config.toml
num_hidden_layers = 10
hidden_size = 224
n_experts = 64
experts_per_token = 4
d_expert = 96
d_shared_expert = 0
hidden_act = "gelu"
moe_layers = [0, 1, 2, 3, 4, 5, 6, 7, 8, 9]
router_score = "softmax"
normalize_top_k = true
routed_scale = 2.5
balance_loss = 0.00253
balance_bias = false
router_z_loss = 0.001
n_groups = 8
groups_per_token = 2
init_std_router = 0.00606
lr_router = 0.000627
vocab_size = 16384
norm = "layernorm"
norm_eps = 1e-05
tie_word_embeddings = true
optimizer = "muon_variant"
learning_rate = 0.00624
beta1 = 0.9
batch_tokens = 32768
max_seq_len = 512
train_tokens = 352300000
max_steps = 10752
dataset = "wikipedia_en"
Below are experts of layer 5 (counted from 0) of a mixture-of-experts language model. Rows are named router (the router's row for the expert), up (a neuron's input weights, with its number), down (a neuron's output weights, with its number) and show model dimensions 0-223. Each number is 128 + 32 x the weight over its row's rms, rounded and kept within 0 to 255. Numbers have three digits each.
Before each expert's rows: a language model's description of what the expert responds to; "comes after" lists some tokens at least twice as common just before its tokens as in all text. This comes from a sample of Wikipedia text that the model never trained on. Tokens count by the router's weight.

# expert 56
What it handles: Infobox and statistic labels. Field labels in infoboxes and stat tables, such as Born, Height, Passing yards, Bowling average, plus units like ft.
comes after: "-", " (", ":", " |\n", "|", " ft"
router:098142120101112107105084195148174093119108103195135119159128128148189113193155160094142113143141129140115119079170130077096156133104157143107137212152088088185148075105163114107124128139183095212123111131178103134118077165110163063182100105105109136158154119201130087114122066126136149063128192152144177091131105082131174152159125148106123126109093163160122100122103161076113115081076187140145131106161151161155163122088163184132129073098110102136108132111113138129071121075120130122104113095155094137175108151134126067133121103135116094112110135174156116136120106123035054089094136130179134160186139139144132124083125113117141230144104134102118145127104132129103167169128
up0:138081172122121140078130157095134162066101065151156076116203129133192126154172161155111180160163154129070112123100161145145102161081116157153070155089143140162116195107182100149102173093139156121067100137142193152163114172087097040111079175105122121103137158126095081117160095137113105053106106110142120142111146124119094150164156137107147096150134141114140165112066100106174194179160115090138122081137100101163161148120146163132124095118163108105087114148111187114159106154108093133085111092098095163166101156096160084135124142176111136086138056182117113156137163176173143070079076133162137157123164118142121140166094174145120118154123117167113124105093098078149113082155
down0:172150194115095158179178110156103111138129187091122126167139101142158125113068060183133056071139169089127099095127154192103121133107131128079139078145167157140094145130113115121170145131110115162158175172107169100098100116102159164107126118108144089131164142118140091085160143156101072134155095061180131146140190141184157091116124091111048177094093127129130075169151113117075153128140188064149112163092106114115099135163161173062112161111112096137092092108140147161162107130113143120102139111139090115117146126173109104139103118151140172151112152081117117125103106139132091169085151108109084052144085116182176078116170199168129192115160118127191121169120131145152087153100
up1:109126157119118201060171139114147120131136156097101121136089102136169050171097146185161166098118155221084127227099159165110126174093118140192059148089133114142127167142151158168120114157151105105131086148158140110113107205088113153141133099087067131137109171087147152130119131136065127120134128100119151117221140105154096116058210204125066135126156138121144130128103120111112079136083140141102120133143123143129143146086144124067104168109107079162081151191096148139109154108102148155127104096110082114164102137188125119110132129140136133115081155100123086122154125151071130172170107151153130115100156146135086134073167092133141161137197090123132142084127116084105082147113
down1:162144105104130163117111137115129137123180057112100143138103133125122137119138100081114100216093128180114161133138127130115127136134122084166119138170128144164118136191083140077155089114128112072154143141065104169127158164149203089084080070169143123159101137135101086151131178119136143068185123175105124133109141128132178119135106159180107094127076136102130122100165140110173154139055074206148123108131099097111133131088121127143145103151097132163151086118132103149118091089132097120112175110106164159101145153102088092089196125097151158117103086147128120099067180066142093129132113095077119119106204182094142132187151176095189170140133161168131222188128126151136134123057
up2:186186113136111138105162074105150143102087137155139088160139108149059057155134143142095132067119157132148148164135130108114150155128116160140077184120135159097143079161108098112120089071176114160089085113132120125096082195142108135085101082144197134159144134104153134143126134117079119110166175140073125117172167093137161224153082129057181194097144127101159114117104158126138118110098130169117127139093136113107142145162151196112172126080130100128123112107112119090130153112144140081083142189158134098110093132103110156132159101139201182170085152148149129200145066062116149099158071112174103081129117136128095150153160139043087102155105139175108094111126150162097139166139
down2:058135191148114116113120152128073102148135160156135107103116118166101098089157154165089145114081145166165128160126160109104143091119053119134144061159143121126133100085141137142168117115105082175112144125112100124112191172119101157091153096177134159097142137122159151135128114137147107137138077113132091087156142170132088084098125175075140153124164111137121127173116174084103143219094142144076133161108063142123152127113122124155199129093054113116048195068110150099112121187099128114160080142176104107170061080117098131094149107166147160153123154116107062186095139137159131126159174147141201109154135137127097129154166189101125077136200108152146125103125077110133073101175
up3:118120140084108148124108111117077111117129147159057100128128108091201106143124108100177141105166099143119145073160117118063162160136147167103112146102149141065085132147152160091156152148124106154147174170117140136101139133089118181174107158177116191126150156077141156117120085132121159185096129165168148145160147168083178107068119062110143119080113108136151146134152159145154113124057132122087082135147145132091157148091162136118143091100078125209119096036218186103135160136150150142115143053112097234145142199134140141129152136160131129130164142135167123135180148116112103137169122149117094106132139095111109096127063128179080128088047102096120102102117124082119103152127
down3:110110032065146095116106132135059067174167164169106140122111127143136073129125121208116148123095091129144089139104173103082174119191131156138106155140153142092169159189152131090105133130133129134099109082158140101128102167087132140079178111112126164187093109143134128148144143137099167181152123138141101118189145180138143093166101111144128083171123103124094144145114153120091099123163031092150168164112145116146120063146161084097165174135123154149145130124117098074137105134208124141095155144175124129126043103141160115099189102144126118106081112068090111132107100101142100125106132171124145160095090104098120198160149114121160077132104135092174196162127116164122149182195
up4:084203090149105103122128153174152104140122141123154146182144118169138064127205142094155125154162092107131169164138174149148105170095141176083132174138116175099148154122123070143170110188102106118143090186148149160108109132132145132140120102083102078137121078205124089126172175053150091096131143161139153126066135151154138148070111116072068135112100156107138115114133154081124130166089114129129119058128167084127125148195123123185109149147116150142092077105120106118084067143173075125101128101167096157157125093146097083095123126164148073087084112132172098107135048173090115146074132114168166182113091121170155129072129182140104171171133138101107139111138136090106158159144
down4:114137114165143101126122130127147166117149127134109116149045111147170088081150142136103102141105140083101118162153111125114121160158153130133114129148142122155147116044103108120081146069124094151083113103145137140088175127094095106152142104133145129250145150131185181118138142161133150187113072104173098066084121160125176110153153134114110110103132199162165153084062142145087093155120154148121160165100185153144111115126071105147142124091114147140134173142156154108156183103080093150097099174061086118142151148129116131155120129206127061035164063154169085105188126117123118153145108171096131163129110109079134173138149137135149116183110125097086081135133057091180086142127
up5:137190163098147056128143131152123099101133153197123107149105180125136099141113121172108167126114110174141125068116128135163157139121147126144114196131147169135148075147055153118142141105114117092184184147183120137176086144191185141183051126158143175090129123101121130145144179129196163091178166136128154100161165106155109161111109112051115099076110127131139207086123098168120107069123099117107112150126150140115121089105123104112084129149131053134063147063149118159126168064125165123095154081135128066156078140096120112162108113074099077078147148115139130118118135095087095092095151104140119125112107168113148134160154123177101123095061095163157171138142104113096130129203
down5:152091149149087152103182138161228229119153093141084134070163142130115119152143147120112126111161118103089135123148149216148122095145112129151104181114138146086144115137202160169085098153135109156148139135088119165137136096134135134117108162159127076125113169134102171112042149163139114096102148133163095121126114149150155168135124118108158083123129120097148121097185124114093116093119132058125151152121089135182151155136142104101078178123141162171167131057091049104073092144090144142147129113131089212126095121158107123071072176124130137123140159143076114120132095160127142114093104190119072136114195125103173111085149098153051124142159136106142168144086164123118092055108
up6:147171128184134143153116123114096175110099103129197151166061122169106076080171162091128075195095080107117100056107087137156132110116153112144120166143138145102154128058134144151068137173115128179120085105119119174132111158165165081188120127136163153142128170147141165137108156113146083068115149164129100142180103122164157166173126116109111152121104176167160125110131153102097125102153116053134107037170154140094167091092165129107127123122116141160091118123152134201135100104176094162143093094045084139130108138169144089134058151112155075135088116165152130146096102160106111137087094135120098099154110135098119139166142101082168197153153091151160094164106126165147097071070
down6:134052168150121151145106143136132127156109125098133121137104154081160131111148168150163093120172120151195154176130101078191151094112090172086165140126138145135114138121119181126094099146132153135129184196111190153133134129146156154169194070121121095127106144180138102085136150067119128148113109086172100064119150104116170089156106121129119074153061077091058106103106173151155102124115126117116098105130058072097136112185100144066108093077116152137107139147171106161125112147154145097108128130182123124107149123093103192172151151139136089163103069103114167160197105103122157070091164156182162170108066140141109094149126092110154114165078115124114132171163072193141170142086
up7:174147136117099155112099101182125099078089125148140140115152139149098109158121156114113121111187154167179048130092128098139142097151098094112083179087080122135111132072130163154176166147147147126117137154109152113150049123118139163133164148133152105151056099175157129133131142152157167117168207173115116149100060139131163077132132143130082101117077165136159130140053128123156121039134109107134149106119128128115144073127154107144178141149149116138121118124119087149151125107000196094118151122079145145142095124118132116128168101129157178045153128027168127145127102152057150131170084176164116109094110110170150110157088145104139084108150154143119155104142134115078163122103
down7:134102058117148152132203105109120090148157060083175123190186119088147128107141074080135141152139141067157138150089176119176090134096194124096113106163103127128128114178101084101116194043141081108134169145142119126168134139053127100062175175115141150159107164112170128102147088157105143155115089140138085147117097163145136142117100149146143094120093090047116155129086168148132149155119172156099136124109103158141086078136127180173115138071136147127087126149122190097106143186158176110101091119089142099119149182145165089166113137146126135083093198184076162090101134187089159167089109131173123085114145143094109138097149169143126183115094112128090107147134151129117140117119
up8:106132128147138180050136113126120152101070099122133093145120118114098181136176098109125127125098133158093115163141102068172111158209149157148109235119195107143143101128109098108116122101111093132132129111150095087189197100123111086145105119087135088113136161150195045119134134083141183209145181145180141106086110128122128164157151198138095145120061145149109120111146136153089107178126147209071112112105111124166123152087113149173159118116163107098106089166152095123186101099154153156095099171134094165110133112175102140125135152166137081083102136126096145164154194157107055142124161113100148050086153116139142159117159140126143165104088122173109131169140125137123122114163
down8:194154177108137132130084097135114120143153111109121091131132118133167079102105090103116166171113162126111074172114138114159134175181138088090066086149117105168141117157146188135101126127108188100136085160100139149111127088089136147142160075111153110102097125133118143119126098110106123182077227162129081105124126156147098120131136115124118127195123123155099072082122115087101092128206143121057107192133137127130137185147131116192086094146202157179082123094178088136090124106133119103154109182117105052106090168121157134135099072096146122142121164133096071093093158092186158141110157163122140160103119154169174122106130178073119160140145099158113139184164150166087190154080
up9:178093128106167141154150119077144116160163152187135083089101130195154179167176105089161072186178136179092175167103051110133129107135171165177140099119126150125118127123104133152140125115087093163171123073104156149086095130160126136162058129159183169165136129076071103059099090131130141151171126150145099127137177127108124065121132118093124129111109092149137163140166144127096120109062153121175117099164124121217196167122103125167139102179099067130113131092124132095110123148124123109088173152130110147154111116133164070131118084156115119143188069143148102143162107130120055078128087176110163097145118091157114165139174066105141169133136122151127147088143102143108168063094
down9:119098139119133160185120117123110158099185118073138138096192114071157119153115125125070100136133107123114148084173172118124130143085089153112123107107148170128167179168116143090119126165078108072146094116104052170138140167083151142116135154090138115145149169140157128137143098135079180095099088088135159132098131062119083146163151100191197111096083077098165161108126090090100153095123083156103126135091092181175082076143175129091082176169158119075116106103146162115137155114201117159102138072169128104149105179142047069177172150173096137108136147146057136137128109114127157127083138109174140135104174144153105176110181125143113167137127150106149129140063157103165118187141
up10:109147063103116189165126146115142161131147107125143096151040099182140089144132155164189062115174125117050172137157129118121186114088200146114101157106114134145153131124140063103143128146101159199095115111124147156072145157138116088145175071189129138114128103137123086163133118161126119083171201131149149114131128121141101152192107107139158101137071144122154121131126128117160105101162083091086170136140158165157114099156101150145105112150138126079111150116110105056107150172144098158108096179154160074150123113088128147131149137192125122076111103170107101115068087064110129127102081138149105130173121122149133102122126093212126112096109061099164150078068151183129106046133
down10:139130185095168106134165153106172101114089142176149118165168144058161120136044193135168110092168114125114112159116109105125124203141126110102140161111078098077146124098113120062113129185151144173120135105090124132088144139117073098090129124147114132095118082103096078138145204171120135107131192142118125035156118127119150142109153112100173106134195129146136135144142129195102153168109109111132151100131109122140112172102073167122121166118116123074120087111076086143130167173120070074121181088124141167114133172102047134195107075130117145114147131112138176141082157120134138064121123158183092150063155113064165134163173139125159151151108108153101106181112150172107143182152
up11:083182171104082119064147122152082118152104158140073152156155118105145129134078131110070113145174152116132180145128133110119110140176132161112204127182118119072164118123108095145016161160148158131130115148174151142132118139135123098125143093097161162171139130107129140154157119124138095102175107135102111137152050143044090071140124197073134123128152106084142123136112203122134124152186166130162143123110164178124127119093179131094143075131113111053136186192116106098159130089107189143114083109146138123196120125135117058118119085127127133101095131130128142128191083120086176050147190150132103147083124096159082115123133127166166152174133143114144128072171151099144115147158
down11:118145186135155131127100151131153113077170142147076148113135172075109161122124109155135113153100098110069076200120186106153129130069119091123187109164170147126101136095152084161118100090137164104129088089200166130151102110165177166133166192073135166131131120113172095173069157092197091113131075108184174099110090118166159061143124132138175126188114119099064110087080111081183125111075125114143173097118122155140152149179108120126161128139102153187145138140114089189084095123133129082139099077119132111103138143084121128091083107116156101130182119132138126118121207139118114167104083172087186092197143160075124100173107122128150109131132149166124098108122113163132090125108
up12:141091095088165153146103103113104091139124140128141151168123105080146129183169158095093111148092162123106109137096114095110075139132124119145204163157110110150116134115122134130150154145176117134171098098100071119099117141111127115092149150140092184142145067189208124099156091185069147094176140139052131095192131098118149124118101084156136153138114185154065160078168169123111137105135155159173081094145117137082166135081131071169129077100161068147144148138159097146107095131110191066072147159160100145133118130143114187132089115165109140148111120119129115172177110132064063109139115110123091098130112137101060131100069073109140131133111082160126111179156158200104212119127
down12:176155114084134164121124091138107121085139057186170146137113176178142134131138057155119103074137160204060098126144092068104171130163145146099106112157097084099112094135095134128139109122104131109168119083136138166142142160066118143173159172107095188130130121093198060117127172165108082162143192151109148167152195198145076090106137157123131188150170091082130107114147120131097128104124055147121106128142101106130172120154093133167152104053210081098108077115107132137130142172083140144182124133129152118074154123091138115097118178144070136159098104131119123099132109095183131173092146100145127123101150135111149111131166144104164120176113114178095140107142182146104081170129
up13:130135163081122136120171142136151163095093106127107151148151121106100187157156120090155113146128159173112148148164123065128195154091128135172161122134125140105136083105109098112140114147106121107119065169111113102065074178155119125184089129135140112119079100084146209103139146137152139100136146119120102085131072123163190139127032161133150114122101077152163093215109092142092224111051103096164097163084129121125101139114143099102104158151119200195133135124139138143100159116092126159086114066136144163112159154199170102131113108099102128097093116179156102166126137151149200058140176154154110150137073172157151143137124089145166109124132131130149150096168098084151141163073
down13:097086094147139074117151143118110105124135117133078118088106137100140104098141105111152174152113114177114098159134098040083179176110132191140120121199064130121142158111123114097165150184150159177183118178141112121128166127149145130077096108137081073139081157097165078091121184109126043111076129125146121127118129151165122148138081141090117156066111203158191110073063114160142118170086138127086132145059115155098138071156122144060141126155144168103150168144166131124127128151125119124119119133179091147171145094177138178161106120164078128182166124133176163147109090147140153183119132119102103098161132123145108114071087157091149113108116182148139163119065058122159121134172
up14:159165162117112095092114128167182119179124109174108107163091127105188116172145143128156100141185118109118136080116099140154117164147127127094116178184106172184151118084124126048122144123112097110148070139180155101138170111126218171096073075192103107117154124127085159161117073115127162126113113105148144117167136083094179141158131096127108028073092202130127086107123130081107187119136108145108094163096154114175110120097108140132135081125191110143152099122133094126147097119082104073099084111106153125117081169171159061127097140141103131073098119183120107154135096145120128122188124112137139155154119121132116147113058124111055193151135153114093187139121096164146173170142
down14:132151226112153169134131126127126106170120098215139117113110073149111101128088112109105113120111123139093108149087083043178150065202174145130120106118090102181133160156119188148129107103095132139130156059115097141131162140122108114202193128169135176111161099150099176120106119122067128156183117127078132144117128077110128149170132118085124186103132030126113087164156155189147128139145174109076150128094128096129101143167141155121069188146114131114188120148134141133140106109103166112145126123126113125061125153086113163052175132114115123174083143088087082186117132192095139149112140123154091075130098143141140120121187121104141153124120096166129122093187112137118124145076
up15:133098127207175118095142219147130132070098136110137137148160114175125094096120156100173111128114145113107070153151125109176085130088106164093165139127077176168073135105138116084118087125110119166083112152164110143136113166135204083141123158108135142156128125149152147129187082157185131109091143160121156134082065118093149068062103116114129111088180209131110150142150105115151166146135194091123128118101149112142163083109112141153172070181122155075114122114152126115179137097130125171085091144081119128127129154144103073126168123121127136153121151085083164109126154142138144058158052147180075171087043089117182137142137137102127113183145117114145136083135153163135202126096
down15:134188139071104184134164177134094154115200126109110119139089144155110154097142115073092149084102177199132061126130134191141132123100140115099097154099100138108134173106110090113137058170112160146103143140209083135148090120086100128111135106133074080134083054121123192191104124153093107143122114118173147203107126111183086160122145131123141120136178139086163106119125110146144109153176107121119110135190139131144138113132201120123079148162107093061091093110117127126062156126126100096107148135202122143131119115150163213072126201074065170120089137165141131127169168115090111150141129131142076135164086107128143106090114106133136116148140151173098159123185137177146129095139
up16:169126131104127133130136155097109150120101117175149124140110142136164109162167157121136188101091136127092090123163154085113124091130103165149138185114085121075079165126110208084159110143172117149105123137146121130139185118104136143133135138152116168206113121128141145113138130158137118136126123093154149094172144072106089122073093092108154119196158159158188153196053158060124148107131135101098129150197099174134181142116091165050161113096179081132116147176134101105182159110065086122145145057198159148063142156125132096101123172154113066131099059122137162099146096087091098117068162186135076144124111096154084132112089137113087156166101121132165103149133122176139112128071
down16:154134147172111111145129094197133169127092125105123153140092120061037122156114098135183171098127151117078151178100135097117099143123135092178096122081087171182130148091184110136082095093145125156193145127108169136118134111103101109082137074110108164113176150120105127142164138108106086129175095145135134127137138148136119119089126116154205178181113107121062112105126173137174150090128082117141111114138061141084127124073069119082174170136128105119122082180086130157111168130109137146132140194139140164050114100106166168138100175122056112133151117129198074142092160125106164112080154108187149149114102216123147186083150164066151141147172101118112147127152126135105139149155
up17:190140179088077123137132140145080150088139135180138155144140138216118141157170148154104121165118125072132134090138133157109134093096118113116141156188145109105144104143108098141037113112071159116136065146178136123163125119078118093136115076081124130100102193078100098133060138126115140112169100163139130183113144160096123190188118106082068169142178143166109059103143176136148120071120138064146138131112114087114092113138160161092153149117168149177129113122078217132124132139156175122176127112175102086101146130082114097152137180149122091084139117148171124117128138089197110121168158136116144150131162087133140085111152131137111118143100100152105131140155097127115253120080
down17:133204155155137174179163106082160154200127098136138115193131094108119115141148122127111141160126172134138157087114115161127095107134064176094173088128095104094086086124123116092146152125154124157113127215097124133192134170160106147098154130120105187122129116126176143131107091090149151151169137133147056072136148115126105117145142149158115111142093126147093134080160214124142146156119157172149153141140171119081140086060106110100169137082112115097147141129156112167214105097117083111155160135135146150194146100105076109052118172106147125121017060106157099121107188132100151113106170136132108117118138135188105125158113109136134086100149089132047130064105158095160126116126
up18:124186072117127169070150155148109127111134126163122084184163088079185154141153155117100134107107159167120096098102139084131140163145112143154138174106128132104099146161125042143151148092105097131143134046120083081115121118119112132151134091108081166179188146125145087100133075099178073126180123154143112117112159186153124136089116107182126078136157162122086084120109091088162149148080161156181157153119103133168147156097159118102109123139098207131094161128155148143144166129122122190161192144060127130131126096143172097141103127113174090131080119121159143022159071158139147139117109107165182164124117142107099146080190155108127182085091100132059110143112072081111136144106
down18:115090135180088062138134149111139103137133099073138142127123181084135147049076143137126172113131117140122127136153131086148127131084144104089148140133132187104169204113102066105147143088107147136160074087108153147151090140127115155145113115131147171090139097138146147129120148133116113183049053085058112147103164046083054127114134099145083150125093117188129203112126116142142165176088106112168085159113172149082122161122118117140106182048106165128147169176166148137150106122105131106097103215114125139147141216129120142115140160114124163146133139177147171169101120113142114097122100143160115139049188137134078176160109116155106173144119140159173073127121148137096095141107
up19:153115159130100196079124149087199132133151159096116071131129093122128151177174212113136165135118166126096095092133102159121130154152127121157082115097133092183085119075149140092183111188119122099120088150111104122108116122094146168146098148174084067164148218154145071132119142126125081143110128197102159098077070147152110108087112120113118122157094137150040147136142134133088120108174164144091153152177150162089195130124191147187124100093105104172096139173079192155096101104156205135111132135142132116114101128121070064107106103133097125079147134165155107135175121149146110071076085188120121144104143095142132184121123132129135118088103170140111108112146091085155146131095
down19:079108136146184141148111102124134101156110138105154101114112166064176107143068128123139136164159086079137101121144069140103159163117048139139134177110103184176129061121165082113115123093128131151131135089129105103180100126080122104162062159136155156168115111149102162154167144071195091054084142087094115177085069122163103217158086161154175112127113107162120175121148094133103081132118111099106187147126111100113130093150118173058110082098159109148130091102142109138116167173165104103150161101085138095146134131126096118156167066131121134116130125113171186151150124124145075179185110075173172143147079169163117101132130157190142150129140184132182142100158149109162121152108
up20:075077120133143200049108119131104109078106116132137169107134144105125122135182163131121096147115114137077105125133133104087161122040076139214145126078091110135100097133131176116133148137156173102168069095207151103088092176152161089134144128104144169140127146107136170164125097173134131137128168111113167156140152105129156144101171137109086116060167148058114143162149203118162123136077144131120107117152139123102203132142097105122128058081142119193113069119101173180107125105150091132126154113100170143123161147191123080134163133108109132080124133184151106137124055122059078138089114160177121150174135134160135166129149129141100108124115080120134130198092096146067172115129
down20:116129048163098140134158148139102113132121065093132140122057147106147181172118093179146162144147165086055127121163100140134100122138099108162153173042192111142087120118109151069138107132138137115120136168159107132137061145135083091068124164041100201140084207177193158189133100122108125177155144145099028202130192183103147129130157145112126095146156162135132095119135119116149131121126125135150121119131115104129105151160100131110138103117133115137128139125100128127168126100128136106062121100127141131104081125094149131096152132118122119141163158133073136050097176130128144138164174155086119173123132178098133157119029092133133146126159091124107092139142166144184182128086
up21:069151094112143111119109143128134109060082153137093124130111133183170153184123171105162156146148115084114156165066122114122119160116197128183120114161144155181168084125116106093090148093119153148086175135172138134152076149148106108100135118136115113145144100136041139152102111161125134145160124101117169106155125162123149146175087169124087119146189118129151134097134138135099146122116184172108189136154099145070166113103161181167101115126124198090114136066156097149117092085062165122128113126143114148117105102191104115090087126129108063173051126152080138123090182128092109143133119073197062162141129163080168123106080157107115119117152063100168137081111157115188108211116
down21:068168060167139129102118138123161164118125091224150186140062182134119103159139119130130098092154184139159132151199076086112103106135093114105126184107159158088140119114151093136140105121170114072114136075137128100203110134155117119170071161126084111112096145130154171118143106155118154119113151109153083101103158137133151108086155107133106111123085155098084122170167094101128105111145125123121117170154105136148130111103158081134089136189191128152060134137162164092136121095169102078171123108109157107112104214101125146119125146118183175198106175144149126141096083141122091158199154104160144097100156082189134145112147019131068144100111111115093092181084136121134129131141
up22:156176120078135183130173091130182088148127091147136112116133089151134161147179135185136060067142125091158131120091043052108060124149195106094132115170115138118109152144118162113132117157104102239214135099179107154109086151146133163174114168133163128140123212105153116080081113156143153115160139151124118114067151172090145106150140108186148109113095094119089111141111166091134076147140148127114123139152094078099075134123168072059094148046105092165126127106100151126162100093101108151144129136135080126126154135153142156137107141140105164134148105136142108160132174131115122103123115084144145181106103129155128117082128110130130141143103194139097067169166157103144135181190
down22:090138149143119137157133085154116114087147054024140166098128123058135220093121149164087113107085135092111109153101153201152161137164094103091184115140111161126115132184129167173194123128150111133146085123103106074108163157136103085130151180099132117146104168109096136145132109176102104147139124106191158089152091085180140108089103174156129170067153146154149199128144132161112096101160101120175064093061090099098110132131109172130161103166156136109115112138101132152147145166174120084139093132091139137131115128062144155128076115148185150130160128159156079157184131095105135120125108108038129166188088165128115095129143161101136085109068134150143134092128170147167136110135
up23:113145125094124097126113156125143114115118114131107086126106101132110183165168123156071178137152142069189079107116127068078108157152144156101114173112103135110117127144170126124068161093149138124096096052159137153152155156104115135183145154156163176162157111120130177181162174126123134158074127087168112141106131142182097201148182125123130124050153167153096119119083122102108123091100135147110146120185207132204113117158127134072110120143108101148166174154116144128141073112117082153133141096147088146171159121159152094121121087118113128116091070155126140105117186117109098136075221068157138104122172143132148197139156150174099182106150082102113168079030143097150129129160
down23:161164165085081156124065120099135141161084254139063077173158123074133126137094128065080206071126191140150156143122131140099101136132130118103095107178088113127084108165079116063112113125089130114139144111095111152101207143093182163099149145128107149093144174151120183077118125107127130136087123128130111076121174155138181140086111116170092091127171138169135169150143109138148182130151153171103047065096105129067138101105133107146126158137134157086147102087061162104125098109104198103129132160160124204132138121150109078096147087100148125134140137133124118149122131146149192145119105139199130149097142142121150172092161143145105116139129176101101142145126093138120132173119
up24:088119116083155153200144162111150152175075125170081105182125118135129153149123108083161120125129103126148163108096163137129158122152179115101138171123110138135137197143134093080030133160119099145136152074117166140090109149136096168138160149125097094135082142072122082109080122176142181095175123129100119120180140082126133145179188152097148136073120174157099087184137134070161117148120179098203148093109164071091123038157105068158184079129121141180089137128149156149100095125080104118142153070166101145094126073130152144089095124131142098159127101157151163169144105097134090134095127115109144161178169145117122160050114129097115157099124134149115181135112154107134198087137
down24:179138108104149143123144111161121109074129114126091177139116119142108124140128084103170237138090147155110157114090102137103114136078120050152158073144114146145067084093123204071105113162117152124112115128207135066143144131111094128158175070134072156135146128183136162166138122116171122171120139179110139162093110182113133116103086140122108131146109150156096126105141105145129141088087132176121125113114120145187086136128133112124102170141141102119183083117134169155151077145162065113114145128069116151190191153185153163070163090141137146171182151157109204134072138112235123120067115103106132102135162124132089089121124105119161080120159100091125093095082170142100133110117
up25:175180155130165091088114183103117121147115153162107160125111132160125100133138092164166097114155159124185140080195103164152186183151094199150097147160133152141139162131162109132086121085175115145128157148105190114150170099099128153155087153152155136140118158137134122136164082109103181090081168104146118152169125138098171130157116096100115113160123108139147140109132162137132198124081146113095175089141109102074106123137226134117092116066035055093131118130054114084152129155082116145072100114135116162109125072139124129112124103151110099149110153118100130181065193118193101157156125118153107141107154136119188175116144152059189175080103145115101101086120126119181093160135
down25:140043194156157091118147141133103133078129121096143124169118100068119119131164171131129132208145159117105104168095190121131187073102147190133098127136179110132140184141186120106102176132114167121174107168124120110136183094089118109113162171125122129165177176128183167137139134081123101130099161142087070156071109150130139182097137142110123126155096102093155157151080128136110139099118073098111155080137157117114103072167158112136144087141113135138146105123080170109169115073122122144079071148087093176122176135111112116078154113114137010114157126041124150112146123059121110171109152083146106147174178142136094101097123140110147165120153074134148139109124172169186132116115
up26:135120125127124126113110143122122182140093095128089123132110147150041151143145067200113136155121106154142082142196097143166154154138115075127132109118112071157126074123093147137132079130183135119124118103132070093140130166184149158136075104158137144182103114148061150189194168137186160134105147130184182123176090135139131100120170144106155108103128059129097181162157081134119119188081193129150119137168107156084125082116103134120143113077164147156156109062107174062070103119149161064105131123174153179152116117110113079170145163108131179116034111122147105111134103135079110117134154081117138164175094101131156143113090151112123143160165145084084105124116157137175131139195
down26:163082088179091146120062070088153130100126173131152137069105093137163075156106133121113128157137120176135158145152120177154072115115129134095089131128191117147137134167101133074097201138105127095145073113134161150147211111179125168148157079118157135139166180122065111086112090106101101128117055173114152162118126140121184123165181122113110148182135172098103095124082152134126157157119112114145153083110195140047166103109083095085105099133122150161114117152160142129094124111081141160122166069122180142114165139050126159085145124084120178221092089164112071146139128106198129116133100121128091150123176136112113112122125110129171132149126165117143137089184106111186123162108
up27:137137060177127143111165124078131156142109181101102132144138096068115106157151085186101114134070085088142122118122131090149131166132092164113101106079157110179081078111171127155147092132115137113181120164098120116173120179176161059158123148082142142065167136119163180126112153128115052132118171118083073096151167153053119131111111088134117138104066113152237128159134169161105103115146105123126099155159218094126116101089176129107083100158074179172112105147098139140107114079138141142151123118134124120195132113115163106105108202131084107086102149182129123123113163109070134062148133131147107163108116155098148146084072120090116107166097094168107110138142102160090128167120
down27:138107054105111179098098201147160126088154120089145118063121077073176101165183129170208114176080162128113113152064119141089154150120068131137156134074188163063070150127121181173152100124094160132155078156141134130072128078144089109119132119114136123108090164117109101222112141125088110149097139145112165148103169137128133122159116182137108144095155118109086111173147130157139138140073096124102161203129124149172107146143151102050171078113114150101099193151095115151135125121083125103097129113187100183123114113129146123133164158128157108152174163102155138113120120165081130083167126102157105137124106112144145146099129212148162106108099147082177121143164101091092077116147
up28:082134159135112149112178142100185135140068099153115118122146134074121180201151129128154178189107123156134121144127124084128108122160069175079154187097130124089103126116164113077122126149134119203109153175135106145154101109147104115139083105151098145141105139175174123116163145111162109081139134161109174096123150085096167133123116111119096151115192167141126153067122109122112117149119122162142177130116164116152169175136120150143117109084148095119162159117068122151143189108125164163079085089095070090177059155076139098133110058146107126115084138134089126197137130169098146083073130172079155129094182085085041091088170083129129156133141114183162114153120080183105138061134
down28:160087132121145129153121156158155187145124088068111153222168154073125177090146121113147114129087127153182102158153153229070100128123137131098144129094103126093046097153159118119130116146139173087158107113163152134131127106133126166106061148203097156166166108174081137129158084093132102080151134162134138135093090156127108141082088154159117171149134092125135128120068164140126111141086128166204120184131102111157141131151142120108143137114097167201095191119150150126084080097099147152132092134100099141173119167095050126119137105140070076091105074137135131133118126126133061101105091152104095154111163147202157114105095164111158090094097103104105139160211138140119139163117
up29:083124124162165130132122144121108089114160081134127102099180153147167118146117103142122106091118111131138108079098165158055155174165166134134189136175096116159105122107220108145150129124129123168093147134124180121075052147124144129134169132108119184084138165150125184115106104192132140120140122127135146134117074134171148174089118140136160099144160111180189091149158119084132136160124078126106129052149098089165033120120138169140088111117071161099096123093140121172208097127122133144190154149133112185132165134153136124105168104169099075197087175122113131157127124119121099137092090193152168163168175128138151124065114133046090157175157167130084055135111157145140135114130
down29:156118094128080111144162136162110102097090121175160173101140166128108094123065131073071164187138122114104076118128100156069128115086106110175190109146166098058090084095094169112174103114161114095145156119146179114076170131112144099154092134103207134147161150171107111161115136142209076091119083170162124148101161141104092149095119095141119142112155147119131160154134117121143140143105154163173174131136125108087162079079164149103090124151139114102102094141131135082121128149145143136189121149115117137026148175201056156168150165067126135102149065142178153167116154136103148060081121111165098160121143112108156128136150134151170094105153167127109174090178121091116139118187